Experts of a small language model.
Experts: 128 experts in each of 9 layers, 64 GELU neurons an expert, 8 picks a token, a softmax router, a shared expert of 64 neurons.
Training: a variant of Muon for the experts, 538M tokens, 4108 steps.
Below are experts of layer 2 (counted from 0) of a mixture-of-experts language model. Rows are named router (the router's row for the expert) and show model dimensions 0-255. Each number is 500 + 25 x the weight over its row's rms, rounded and kept within 0 to 999. Numbers have three digits each.
After each expert's rows: "gets" lists some tokens that make up at least twice as much of what it gets as of all text; "mostly gets" lists some tokens that are sent to it at least half of the time. This comes from a sample of Wikipedia text that the model never trained on. Tokens count by the router's weight.

# expert 67
router:520485483493472493500536459539473526500509471510485543486545488507519472542457522527499535513479554503473475466451497512497491501482487467479468533496512571499474484499487501480516534457493505542503486496526468470461481452452470489490533545500554553482477496519512469489484517510527503472484482494498479494507468500520484506515487487477485485493516525519528472515511515536521488515546465517518508500548467495500492525463510495535542490504476530486500494523529514488472526460519523546455503524480477493506480537519485520471526520528546506508506527473476536465512484472490496506531522469513518471515481500521453499464503548504498518479524445500498483483513493539467483449502529510511504534495459527503502446487484509488550517496488527495484538470501537464527533473504479
gets: "\n", " |\n", ")\n", ".\n", "\"\n", ";\n"
mostly gets: "\n", " |\n", ".\n\n", "\n\n", ")\n", ".\n"

# expert 108
router:499530481464518530492460500533540495467502480495489459525490485460477467503478569505466482532548494503540521514472489503476459501476474507478484490541499504505509502483507478489492436515528471539535491488465517483519491498462466519505455484467480478463537498500488557536502487475518523510522478526471488485473484511501462479462529499504488477504494486517501501510487503534522525492497467491493500486449516469502559517506499465501540560570473500521530499472478469476535483524533483510502515504471489503495511499517516467473537511516505509482503555479485522517510465460518474503505490511532520500515469514460522504485476502444514494534509504513482448504566475501544500479480517507447498523499434494489480466488454470542531491469489512512507496506514512487476469507520489
gets: "5", "6", "7", "8", "4", "9"
mostly gets: "5", "6", "7", "8", "0", "4"

# expert 85
router:515482501483489549486526483497468524524486489518547491481525517508524511498448472530485461475478496490512462476486505519503530518492489456533481511518498475482503500510513533476507525522494487486515543527523469475489531459479482463497496478539537517502447502534490477471509502511499538495476462507546509488505500492517491513534476491502551527474496497542491473495525512499490484506494507484499453523489471512491490531504492496522539486542465529524551488528542530506455472476490532496461479497542492508486531482544483499488506495506468506484525517455535536474513501438468508503526491507481557481479524539446466480520467493490432506483518486510532473462482495512445494440504515481474465516500447526498474486453461517459529499492503528477496506518503513520489504488563483
gets: ".\n\n", "==\n", " =\n\n", ".\n", "==\n\n", "===\n"
mostly gets: " |\n", ".\n\n", ")\n", "==\n", ".\n", " =\n\n"

# expert 53
router:484490510499494484528477531484473461496485440522471499497527446444558534486518509533513507482490529491531515513513483484532514475531553519499437477501474452456491508499484495534477457539475488522494518498532503500476509510521483508525473519499523488529525493504521529470529508496503531515495491507535501517522493503544502442500503516501508559499492539476450534526507504484517494501483522494510487468519519438526523534515489496493501497489460503478483519476503521463535456513501487463506533529477519486479489490487466518509504518499544477451472452482534471495478500502522521476478489512498545497484516461453510514527509458469531498466497449485538536505540494454533504520483493469514451509492475466462501459460518503508504510488549517518514505491470482450524495479491515
gets: "ing", "ate", "ine", "ent", "ment", "ation"
mostly gets: "ate", "ine", "ation", "ent", "ing", "ates"

# expert 40
router:523504494521490486485492486446506513481502507498519508503549504494540531503484459494507508495516500518485492495489524513525518497480464521557495541484550480502514518522495511522513496461517511553500498516451508493470469475448505517523534471487481523511517486543532508549519526493516517520490488491506444494521526483492461491480461544486546517501472510488503505525491458475518518444485497519514547521500467518471543494525468542485468488483489517493503474514511492532491466484507491507491470489514508471486499505496424493499478448538495445491529489507474503467460491492516513485531484547527529492496498494472512505492513563509508497481478472504509447529463481460530531501566493519513556477518505490522484433481491505471535509484513464499499462516495518466457450527508520
gets: ":", " character", " group", "!", " by", " band"
mostly gets: " album", " species", " party", " Party", " Chris", " Minister"

# expert 123
router:534499507452494456510477456485482514447469504509496525520488522471485484516517488535510542489507451526540528452492495472481468474523542504467492462493516500500502488455517545531476481534546475471494503496478515480513491495515530478532490485486551469500503483498505477500527487491488497499513469543476545489511527525465491503514540498463523542541456508480521514477511490481481477463527498486494511483503504464519484492500519502468500513492496445467509443479438495517527481494478476445515536506472482470511466466479492485476490497476564486490526483492498521518531504502508547467458520471462495507504506474508557521477493538493531501445526526464478512509516488484506458534490505521471467519472474545492516544524488493503491491547486542492488481511471527536485495530494496
gets: "al", "ian", " National", "ern", " national", "ial"
mostly gets: "al", "ian", " Al", " National", " al", "an"

# expert 45
router:517481509446536496535526504525456452532463526520491514466479547518520469489498458511489468489468518480509533487494495529431506496512522528537511486485466484495492491471515519501497449506502481465513492501506501534481447545512471465516523499501520503495508538501515522520479517469532534540534530501457499522504508544439502468478491490506492475505524468521486519486491508487535550477485515467490501523476498468526460529506486481435474492510539481532511478519515486511511530530476503554506521529507446480480536509499500472485473465465527532505528495536468475489510436494485479499469487496513532470501527523509525532529486493487486492464490452478500508501478485509511490480462533463501524510505494477456516508487533494472483489445490480496521528476517500532508523485514562
gets: "u", "ri", " School", " school", " town", " High"
mostly gets: "u", "ri", " school", " system", " government", " School"

# expert 27
router:472479526489478492499487532503525484558524532490445465488491463481474442479461513533522502535493562491513528468482529510481515507538543492477536466519474517519484519536523497531471470523474508486531483482522516465486507501502510505492486483504494518491456535512512533546496480516515465502521528464451495525515521494528477466518486515490483483544471486491508491554513491522514496500468468524504524503483475484493491508473508456500501506550505510465487529514498507511460479483482506537534505507463545486465488516465471476561527481481465516500490484527520481560491503494553537534529522494469484492508524479512461489495500430555513501471538464494533471515462484524500446495505504489509548476502474511498512523541525480528510491479492482537475480478506496515514510511525526
gets: "a", "e", "i", "u", "2", "o"
mostly gets: " a", "a", " A", "e", "A", "u"

# expert 22
router:556531504453544527489484513533480528517484550516517528492426448524489519493518535510491499494501493512458494496513483511522492495493462503496536488468550466490542512496506497544558531474496478533486494499503456498488475485500498463517467487457521495480529492521514519519482512497519497545522487458489483494562479506541517505456457512502488500519492518533496489474449486502468538525557468521518510498487480473467523441532490472506481516464533489495527492550516491516510529513501475480483499554473537485501460528514453539503515514514545503491511431492456516526499492499502504521537498515511486496502499499513485506495503538500475471532496446507486526490495526480475492506494528532506494506501485493539502519513501520537516528535515481521522513485489490446482464484455524
gets: "=", " $", "$", " £", " Website", " Type"
mostly gets: " $", " |\n\n", "$", " ·", " #", " Order"

# expert 76
router:529482476485504521513500477527487518518537483487527518464476516539462463516486523508454516475498481518531482488471513517478529482480505489491443506491522495523500502537524496536505514492484524548483515512518485447476525472474468494468505487452512532539557471518508508497489541512467504532512536493481496482500453505535524500500528469493433490487473533521540472513498517518493463509499512476509458463536506541467531487510496477498499500544483536494498504483444507533470501508487507476491537537457533479492513531485485466478526502492492514494500481484486497480494521485494476560516517497529471454511497531524457504485486505502465486441529484504490510477507477532468404508508477540515508515461504513543476513512479508479559498514485465486529503460492512481543469481480502
gets: "\n\n", ".\n\n", " |\n\n", ")\n\n", " |\n", "\n"
mostly gets: "\n", " |\n", ".\n\n", "\n\n", ")\n", " =\n\n"

# expert 84
router:484502529508472493531508541477499435529484538480461504513514513473508489530483477511539495480499519490522536487525483505514479460486470470460474523501459478469522465482514499544491421490476440522513528502527497517465504482465526510500492455509476470446509483512491541517485493504531522463454511525524495502492530462505533499524483468460474490458512546511450515484482506513524519458488495501456502518510535466462548470493506500509502494483500570489511495485536479454502497474508442532512540510490502524520498500458488498513525493516531473484489462485452509515474482519476489448507480521493539507508497482504546515491497511499496500473529494482492511524551498513517468494524480543473479474468510506537524461520501491540507502511556492480505524512526480453499502492496496
gets: "\"", " Award", " Awards", " University", "ations", " Center"
mostly gets: " University", "\"", " City", " Party", " name", " Cup"

# expert 90
router:512483525525562470514490498488507493508475513474507479536524534482492476497491523491545506527509488493491502547470473497510455487458491510484513519535527530482524493497505495480494499451525504545491479477444547514560450500462508457487453487517448472465549489468492543464505517496470490476497478463474485500495489481515463485448501482460462449529531486489528477508482471512477494509494531488471548505508485547490511469481511547486540509538502516507482492506488483513548521519495546466493487526510486525528527486498499532510515478501504490508488553522461498496507534466517527512525479500534490500506510471489563506497467463482485496471489494527498518467555506481532469531447512488465506553532498552516508517510512484544472501465490496499502510526499502500487490509520507
gets: "M", "B", "P", "C", "G", "T"
mostly gets: " M", " P", " H", "P", "B", "M"

# expert 101
router:440518510530488527465534512506472507464503508562472532565486517507463478528467468503460530490532542524488481462522486533535497493473457525533465506530467507494499507526482470497493508514424481518501485501489464466484527529444521457498516512480485468491504457506517460540501523481470476553534511473494504511481515510533516501462517523500518481478488425514513548465482500516510512463517505460502517494531510497545469538527480484490518548496505471487524511468488504507472498520500477496511520491541517488497491524508482461531530530488513482500498536502534496493521540514505469449541510487510498520462497463500536512479497534503543493528514536503482518493533513479466492516514487493506513520467494442482502473477472481501521464471472506465495509503489486510487507517488485
gets: "8", "6", "7", "5", " century", "9"
mostly gets: " War", " century", " war", " died", " period", " birth"

# expert 65
router:484531539575517518521542497511482500514511550494492514542467499495527493517511498492532543463492558497470483533512495482495484515515494515537466492477479483484525485534484454508509520478430512472501539527515553503494524503519499538493493509531509516519518513527499526495504527509481484518530506541517516497487494460496531519539481529508493500477495500524483519507472535494471489477577458516487476491552507476479514511522514515491473505462464488550535545489543507492491486525457461514519506464490458502497510508485531452512533547532499507498488511548478519566518502521516508470501479519454502512535476447502513495520506461470500483535514498508509550532495522515498496499487478524510505461487478508509503512478495463497507497480565513546538521494496468521538507476487487
gets: " served", " office", " played", " again", " worked", " used"
mostly gets: " used", " same", " played", " served", " election", " released"

# expert 112
router:538486503492551507525533533553473532499486527496569508524488456514489514488517510512515462488483497496472487464481511507477475491529457463533538498464524505498501462519506522485517521475569486551463502478502455502456468497466490512477510517479524510491480480499488514456483527488527525501495539446456488503516480512501481475481493488481492482477481507490430484506482485475525526497544480536517487514503460506528463530525477483528509484493498506525472487536490517510481536515497528454485495478502473477492482535537502543486516486434473541491491481489478535474483464493471457536500518491484493443503495492540500496513477515503469523427490485498463475507487504508497508518496529481495483508479509518473506516489538528544505467504480513492495523502501544459498521434521516
gets: " \"", " loc", " r", "_{", " sub", " ir"
mostly gets: " r", " dis", " local", " Reg", " Ar", " Br"

# expert 107
router:477523465503486523542508452503534522448475491490501483480465518507518479502461479463518535501492504492480512512529489489479487472486475507500515500544474497524522535453462465502520522523535533462514507480513499531474516498505492494472483529509526477504509557530492468492507489469439512534507480540517513483473487520512538489536470552531526534464546495503514477503485482475504532461526444527487495518493495513532508489550466475493521513463452498517479531503525517503528497536474445496512497504502525510481529510477511482501544530471554499499505531493501537524481481493456477471510490520497494497497517532526498496548508522512503484509433492465551479527486547487508445506490474526518487474493487542543488531528492494483545499496531544535491487535498449494481499507490514
gets: " to", " would", " will", " then", " later", "ly"
mostly gets: " first", " not", " would", " later", " to", " can"

# expert 34
router:519512514517497502476488539484500500498483488495457503455478481450543490515516500496489458497476524515476504491543507497495534481468506541448528500520516472501518502487514453465516470537513466497482527524575490523536521504508548494511510516446529523494509506494513481471520481436483486452509495541505508503492507520513524542513486500545492531509492516484507510538514533482485487510539462518479465479471503544505517553520461505489471498475474527500459525521522538476465516500488543525518491501467509499489456534486476508467462540501543455508474548498505504529537524525486470487475529519480504542502505527546490506499489509490492499460484495513490473519499508504523552531459496485479493505488461542533480443483502486495538516553454476505492493484497519488546478506470514
gets: " to", " are", " can", " or", " may", " with"
mostly gets: " are", " would", " +", " used", " can", " will"

# expert 44
router:459501531544541529514463473546553495527487516513493534528548513470458526497515500491536530513493501481476472479484503490499524479471460472499506485468477486529492505506504505504529507487494518534493490502550502486456470499472514466479523487485509472487457534510472495452496527465473484517534553477479471501504447500501509518520500482514552487518498503494504471452481496554457513538557483530483499502480536515485528523485494457534507498462497467502528493517470531508477511497506504470479503507518560486523494496513479528486519462480487508469503519502499514502485506507507465526458517477502489478489498547516469505464462517511510526532528539547479542530487484526538533488537450524509495470558540497552464475519511526497490505543478509494491457529505537512491499513485473
gets: " W", " ", "W", " Win", " P", " w"
mostly gets: " S", " N", " In", " F", " P", " L"

# expert 79
router:484490472480462490492530468476453496531486519522531497514482456469559522483509456505505474434502525478509500514524512505520496499550463501527486503490539478470489495502517516462510465507518480493558472539503520513491485478517453508517518508534525500533472480499489554504581513515521514503505484511520522484514511479530546487504508493494548505486525499491490535497506521489516493499517526476526462527523443487506531516499462552491458502491506533473516456517556496513494494511523499550513497510471504486492511521494490493519462494480463518473471470466503537514493531499510518493520528486482557520524481555518543515503488522528482525530498518442481517498505499507510478472518487527468491487521490522476531479479473545445518491466455508498516492520500545566491520507512482
gets: ",", "),", ")", "\",", ";", ".,"
mostly gets: ",", "),", "\",", ").", ");", "\"."

# expert 18
router:540521457492524487493493535510556531531521477506485452482461495484484468500471507490479475534513474533461537524498513515491505495521488517482537459561499518484509534496480531504539521543507521524493520524514465465480478526523539493476470505487546556506473494463519480496547460511464483547530473512502520497460519508546515460516534496488539528552483481502480522543484495501539485503556486504527494520478496511465489499502517508521506495475475478530499496515543513488506512484481510478523461497484499515505491439545543501493540533513479486469509527537482504521520527461490553543472503525502499496491528541532464495499487546486499479479544543497505507507483517488459499519486480489502444501515517529537501524531483527471503496518480544500516476504475500483500475491508474
gets: " from", " to", " of", " in", " on", " o"
mostly gets: " from", " to", " de", " of", " a", " through"

# expert 55
router:477522496484526483477505507481471519469506516506474510538534487501510497499481535506487532455517486445476489463505481484494505508480482441517477508509509530500510513467487454469516458464483488529487544554556486542526507488490471509477533496460501503464514466516515484493502470458492440445545546486476486480541485487540476507465505511517496488463492472529541493497514516508471529490504472517488501461513499470524462523477525476485497518491455488496462476463532505458480501461507511500503544531512478474537486487512465517497466473499511491493493516466508456448496531505540504499499504508506479532550467451491521507493490487498456496501505499502481494516480522538450486415533513488503501522496475516493466505513474483493495517479476533500562522499492520525539525511484509
gets: " ", " ed", " gold", " Christ", " Kids"
mostly gets: " ", " ed", " Christ", " l", " gold", " Binomial"

# expert 66
router:500470514506524480486544519498511493536448523481486475546514472512477532496478489535511533501480470504510485524496493514486490557471438523469530501554523519478470490483521498464482488488513530506488540510467532465528511512482517473487473496538530487514470523502499511479492497511510474514499518457453474507473471510475461515506482493491516480519506499488534477448504466469481471483527449492476504494506473536505455485499506520515496493493499488534499481480450471507520558534475501489506494520470493537479482488487478481514512453469465531488488509460471433458525538456488506543538516500502503430535471472492458506501514478498470529484486523473473507504485482477499503497532498524498509527480517569506513514524464558546524516524483523505508530491494532485552513509491519
gets: " s", " p", "S", " Z", "P", " T"
mostly gets: " S", " P", " T", " m", " K", " M"

# expert 46
router:544490527459500487496491494487478517484491495512523512510528462529544479489488556481465504462497488472484471531517487480468501506468493456483487491499546516516471492473518508468497499486527516525451489596491509505540496479480477502516513474478541514501470521532526472482479482473494426492517476460489438497527471498523524481498491483508482480502476495486517470539503499521476512492481475495548492514507461480480490505514537464478478497501503479500530484490516499482470474460513488495449511530524516486479473506520458532485465479469566491497482484522519477516526538523493507502481527486533468503498493495542463514457498508512469500508550468503466439478504505540504499444540504461506523509466488495460532509558528504473525536488499504475502516545488488491528495506470513
gets: " ", " .", " #", "stitute", "   ", " Doug"
mostly gets: " ", " #", " $", " .", "|---|---|\n", " CA"

# expert 7
router:505504534465442455491505526441510481477521545504546472516542472534459496487528504512555487471521513517496510487544491498511500499533458495515464459521527502469519542509501506507509423510459490517530451515523523511511540506518519509512520476504513518487482475459494500515508479465521474540485507479452517479500519539515544496499526535512532463511487474516480449495494510465503530461474512488540486493548526477454515542488485532485520491511542477505486504503555470484510493482507506504499525519515544519501507484508486496487492516504507492514515475538517534539523483506488491521471501471499489477479478522473456506516525515550526507541518473508539500537474491525472483471497476483519524500521538485490517519540500492491458511472485479486486468448491512488547476457462485
gets: "é", "ire", "á", "í", "ó", " de"
mostly gets: " de", "é", " City", "á", " death", " o"

# expert 2
router:498505512542540455509491471526539514519477474519481497476526542472528481477449542525473502486472475501486517499489498490496509498470506492507534492510529486495506487519516532470492502463533526483506508532469476517528526492527477471493492469528521530516476489470488475470566471516490478502517542450488478487474529478510516520460464479514496479500494527484485468477501501457475516509470484487515508536514447465473465498454486532504509516533485512517508528524510502510503482519499528504460452509486465526500495474533481521567516479517494522512472532472519463542495521466484542490544503486503516489492515548515530480478471464521506517450532544509520521522478504481472533477502499510472480502524480523473511530578505544530499520458480498506497454500537505517501502539551544
gets: ".", ".I", ".S", ".,", ".C", ".T"
mostly gets: ".", " S", ").", ".S", "\".", ".\""

# expert 126
router:528486488511500513495504483518499499478512469535457507468493453517527517509478497504456498458472533502500485523513496500476464500459465500518447508506546525513488518499491474477509494467520503493482477476503478473493446452509479499499499501503520529505499475454498489480510520493531509543508517476507503506485476576506508478448528526455515542473476508525531526519525522528491488518502492477499480506520472508471526533500469499444489519482527531498506492537509488499581463506541474524523512475480460527491472478554489526510526468421513538509479493465487463491497497527534524505483506483477481511472489545546481491452510488543484494489470468492526506491504505536476483467503552511505499477509512490521514467478494494483536539469475502490491422520512518460508472475507484
gets: ";", ");", ")", " ", " ;", ".;"
mostly gets: ";", ");", " —;", ").", ";\n", "."

# expert 25
router:484492501440470465491515509545500453535505501453484510514531483529478504505498557461507572458490507467514474460492508475540510503524539486493540498497496516528475526539511508475525502504508516515467460477446533471451511484537542522492496489500469473481482475507532508476475518518477477494538488525500485520456462477510480517521506507457537510488485478535539489471497513550508480487504535499482490531504519483473514515489445503482486483506490538492475535492467479509538504489506538482499502509480504491462481487500493508492499507487482474505503530502506517487474536512522491492499500482447487519472519534431521528519514456525473503498470540469495525533554502523536505520517485496527506543489547478496488468511536497520502476530517534485471476455508448505482512523444518
gets: "on", " on", "in", "en", "y", "ion"
mostly gets: "on", " on", "en", "ion", " John", "ton"

# expert 50
router:531488531520548472461517490551518550514500511537528527474482480494466500493468500511493475522491486505484495484488483482527495491460449544510531498483504497529504493516494509518522505494502549520489477504479492501511495477503492464531485484503514504540473485511492440469503450553526544516469504504502470507510462473510537498493507469508532509510491544533536471525471510495467471484528431513550509506497463522566503512523493552533507469490482486515484481520509515535486501479488530477506500539471499534495514488512529516533464479492463502490503447491478499474503501514507481532552496533493487479515513480545463467499485494541480500455489512487559511487485510525517540486498534442497518524493460514499489446544495483457504501467508477523511478482475565511522516530507500
gets: "-", " •", " -", "-p", "-c", "-d"
mostly gets: "-", " -", " •", "|", "-b", "-c"

# expert 19
router:513482458484517479502505511549522563496475508518506497507448440502469500501488545472450512520504530492507523472529510488503479483480469495508478507508517492479490508483462498520494559531491493541510534515516515540550512516485484481476502501459481492482503518514517462491554494502491482528479505477464515499475535526519520510491553548476482457468504490483538486510515488536495535514488519503498482468512479556468474473529511490471518509480508499482541445484484513491485494490476504471504433463485490497542508536511501548517485528508544501488518508531470478525500452473513487518554507517520469538529472467531519475549466498466509522485479486506496458448496481520495485509444531515516452477493496514508504511503499484480498478515514479477517454522479556467504477517494469
gets: "7", "8", "6", "9", "5", "4"
mostly gets: " +", " −", "7", " °"

# expert 72
router:471504532489476506480493523501453493539469520498499493463516458499496482480518473457493431512506478501480497478507498534510512501444484550523498520502497445498502504518502477475480433534474528491482542494511460541463462521474541491565474509475527505534503481528494496519494496484486479489455450532501513510535519512503511520422480535506495512460554473494500479471507507505472519502502509520463507499517496484542482520464510556508473529498516526539513489498463490510506515528498506525474511495553537491502497491518482514501504477472487509470517507518512531494514528515511493503508505507540529547521514500514485512522450475459539493504497493521484533518530510498491543497514523500489533488519522469462454496474489473564482553443513477520515512498485513478530508478470464
gets: " out", " known", "m", " up", " m", " such"
mostly gets: " m", " up", " out", " him", " name", " known"

# expert 31
router:483489510529499485486478534513522547477503500493456487500503518466499479461473537478466463500547495507482475471514527504475490507473483501495469474486476475522484502495515490452482515518535472529471488475497506492500476545499516481517508466479511506466504494506527508495489522487527514516443506475458520507462463483518525486539516491527527461510510446496530499517505499539517501493551481455447478471532524526496489512466472487500508503566488463487535506492481481508489487475501527476479477519487467485476497488536507530496522488528527543511502527513526500479517492484515491491565503523456477483520505483478548489504466571492433511499503556502486465458488503527469502475500514495479464505480510527517523452494448481492522550516488500433506508531490555467483532508514467
gets: "9", "7", "8", "6", "5", " Jr"
mostly gets: "9", "8", "7", " vs", " Jr", "\"\n"

# expert 23
router:510486530464546522513494459489518482466489463527504514496490501470482472496508502498484494506512485509532512476521499495482534500543498516526493520496465536522458505527517468452466499514519498515458492467489515435474474536482506488499495519532497509483497497518488491447489483490456535469489464512498483505580507495456479551520506482528465496490492483486516480501501486529458454479515514502522468533541532475505522490482510524532493489513515495514468503472483484484475471488492487482513457506503541494492489500470509518501509463497480544517523472514529528483503542513458501477453542499460513540521512470492561505462511521524441518455495566465474529529490513546492502510462542494525514513467502527513523529470541495543469529545494537510506499528507482493472512495471523
gets: "an", "n", "ad", "od", " San", " An"
mostly gets: " an", " N", "n", "an", "ad", "man"

# expert 51
router:511494485533467500470473521527499521505503520468572503459460480488486513484475483471484505541526508518491478550494498490431537493450493503489470482474509489499501493537493523510500522536503478504504438495523513503537492486463493527509512438469549529491549565496492546479529498479501531522537466509493501493526518532472492529473489559482487448475485466526493478511524486465471517497469514460519504488500494465504509507499556524474533500506494495477529493500523495512477465511488527464476485511465516517484510483512522530534518435524470490494498429438486515466492513491521488511490504507535504482534477519502494516519506501507465504527550474517478528471519500527471475506528500538480483524508489497509479513491517523466566497481495490458537495502509513484503513511481479
gets: ":", " —;", " DF", "):", " :", " MF"
mostly gets: ":", "°", " —;", " ·", "):", ":\n"

# expert 35
router:455493474535474505528546512498525510496525505435543519525469512493479516499493512448464483511484499524527466511528510523508508510499535476489535472495519479482515522519487540514504529489521454514491498469454492474518540494522466481508491467478509556511475467516511506546527520504497496569470483537464504501498506482524518505473498474470457491503494482497482527547520535488542539511540545511507511485502495543492447519519523530460583507495490484534507483547501501532459478536504514527515489490499474506493498520485524536497497535495482514497480510474518512448521525467495476543477485488485492534500504485482479485490471529526499505515496556533481533517494517521446493478461493532481472474510454551526512549520471490488509523490514481525509498478522508482484514540525506
gets: ",", "),", "\",", " then", "',", "then"
mostly gets: ",", "),", "\",", "',", " then", " ,"

# expert 29
router:523493504494505542459465516522499518449487445536541494481501512494498478484474509497441456466513503513493502533502490484549490506527495488511454483467504489520482523457494472506509509566492486449517532501491484552519497469511449479496497495518547524504472508519484527496522491469505499486515463505511508511481522532463530509487502541479460542452476503493499507504512540477493518497540489459487468475487483448461511503484521492500470529488475523499527521553523475503475466530541559507477497507508536525494487473517486525514537497509485517512496510523509516542511527504493506540538502504484514534493521553509477494505526487505480500509473504504518495479480504531464530480497527558534501543486498546471489456484504498481523528456457492474491499493502489463462470491579481
gets: ".", ").", "\".", ".\"", " .", ".)"
mostly gets: ".\n\n", ".", ".\n", ").", "\".", " ."

# expert 105
router:500536471515497513528459490500526537487488486477466521527456537495498478536465527462492457506534519494479504495530484509517506471529511490456459499520495530468481501552459530506499497532539464518490462480478503512497526551425533481491492524472501474476508478471511513464479505465450498501534482458480520488472499501533507496528502535525496462512526546548498522560521538516534488509550526480491513489474523493509520497468482487458548561539461486466510497484495486503502485500528468462502489496472507514503486539512525509469501491533485513501490528485518512498478465530461486468527482492490468521464468526487500505488508490470468497526456492514482523490543502519471474478467505520528475498494504528511480468458480457485529500503499506509539542524494507464472502501542478
gets: "9", "8", "7", "6", " COVID", " ago"
mostly gets: "9", " ago", "8", "0", "7", "6"

# expert 60
router:531472462497472517507471470559450542463454495493488504534548543518524501525495489487494483499523510530461542473501515495487481539526502489455496504483456488505535489498524454480503538519476546490545469510533468460477492501500515487509547481520479475482491463521503511538492515483520489559536503505523516510524560497510476453486527505539487501489539484495506473511523500492481499531525497518483540502471536469524479531500533526540471484461520458477504551518481468487537483488513494506516497472468498461518527500486503460485492536507500523504476501492500503475514532496508486534493487512486465491490500524510519506499519561484520515466505533469468471512522457527508481496508543472501502517490507477485499438461524472502492482500477483484448470540520477564519514504491478
gets: " South", "ast", "ong", " North", " West", " East"
mostly gets: " South", " North", "ast", "ong", " West", " East"

# expert 28
router:492486473469492513500437493495476539429497495498504526491460529488486472510480505509518536490501489484487459522501522515467460543534519507536492498506478489498528480486476530520499521520485485499536524505455519482502478479519522488510492505472491522502518473520505475519519514515422510528499523497514476496469533537503526473500483531533477556532496530512515531507472475497488497511495461513526452500505503483450534499488471530454552490501518479521532504508459510512461499471487468493495488501492461473536449488477506473483470508480477488511471524499516517521479508520476573476445506501467546492501488477556519487500508510489503507519445494464548534417479473508512469503454515514487501520454493531490475517517457508507515510507490507484501497544492536489483470501537488
gets: " American", " British", " English", " French", " German", " Russian"
mostly gets: " American", " World", " National", " US", "ian", " French"

# expert 8
router:527513498528551485507485534494531511489513580503509534450458505517442509493481501473509515523499479508482537523504472491561512505494522508452485497483526540530503495506493500516506482524458483460485477529506479515528490497472462484510510483524527470493479526500492489496494526468531427558502463517477533495543508521542479477464498528509506463494532509528522487461509527490492506473521468522491506487522472485516477499478504551490570508469484472515538468499510483473488493494497557495473557533499507492535510503498528496486495505493565492494491507495480512484518460519484482500452495518484477497506455488538493495454500505511503503494528531532477517454509506522477529473538496525517471478518500528532499515503532529508520507473544526523569507502542493479489525528493510
gets: " ", " year", " July", "-year", " Com", " com"
mostly gets: " September", " October", " November", " March", " August", " June"

# expert 93
router:522510488457487515491526515481545486532506500479568484462530455480479499494536474493515504476494472507509488544531499478508503470477483549492520521506474499521480523549529558475481505452492481500460527499517505486485447521479513514504518500480500459492539498530504495475496501450461502493493505484534522517501511504437508557462484544465508472488484473481529517469525516534499534478528448508449529516514546499485524462483512493499496510495466514523511501491510519556511481536484555501516476466513480470502486475498493518462500487480460481496478530503513540514458472515480533488533507474472495527476492511500488517476499485450506508499486483549514545515532536502502507522518491531513525447525491529471505529482469518527452523464458463508482483482515527516488528491534499
gets: "m", " m", "im", "em", " M", "erm"
mostly gets: " M", " m", "M", "m", "im", " him"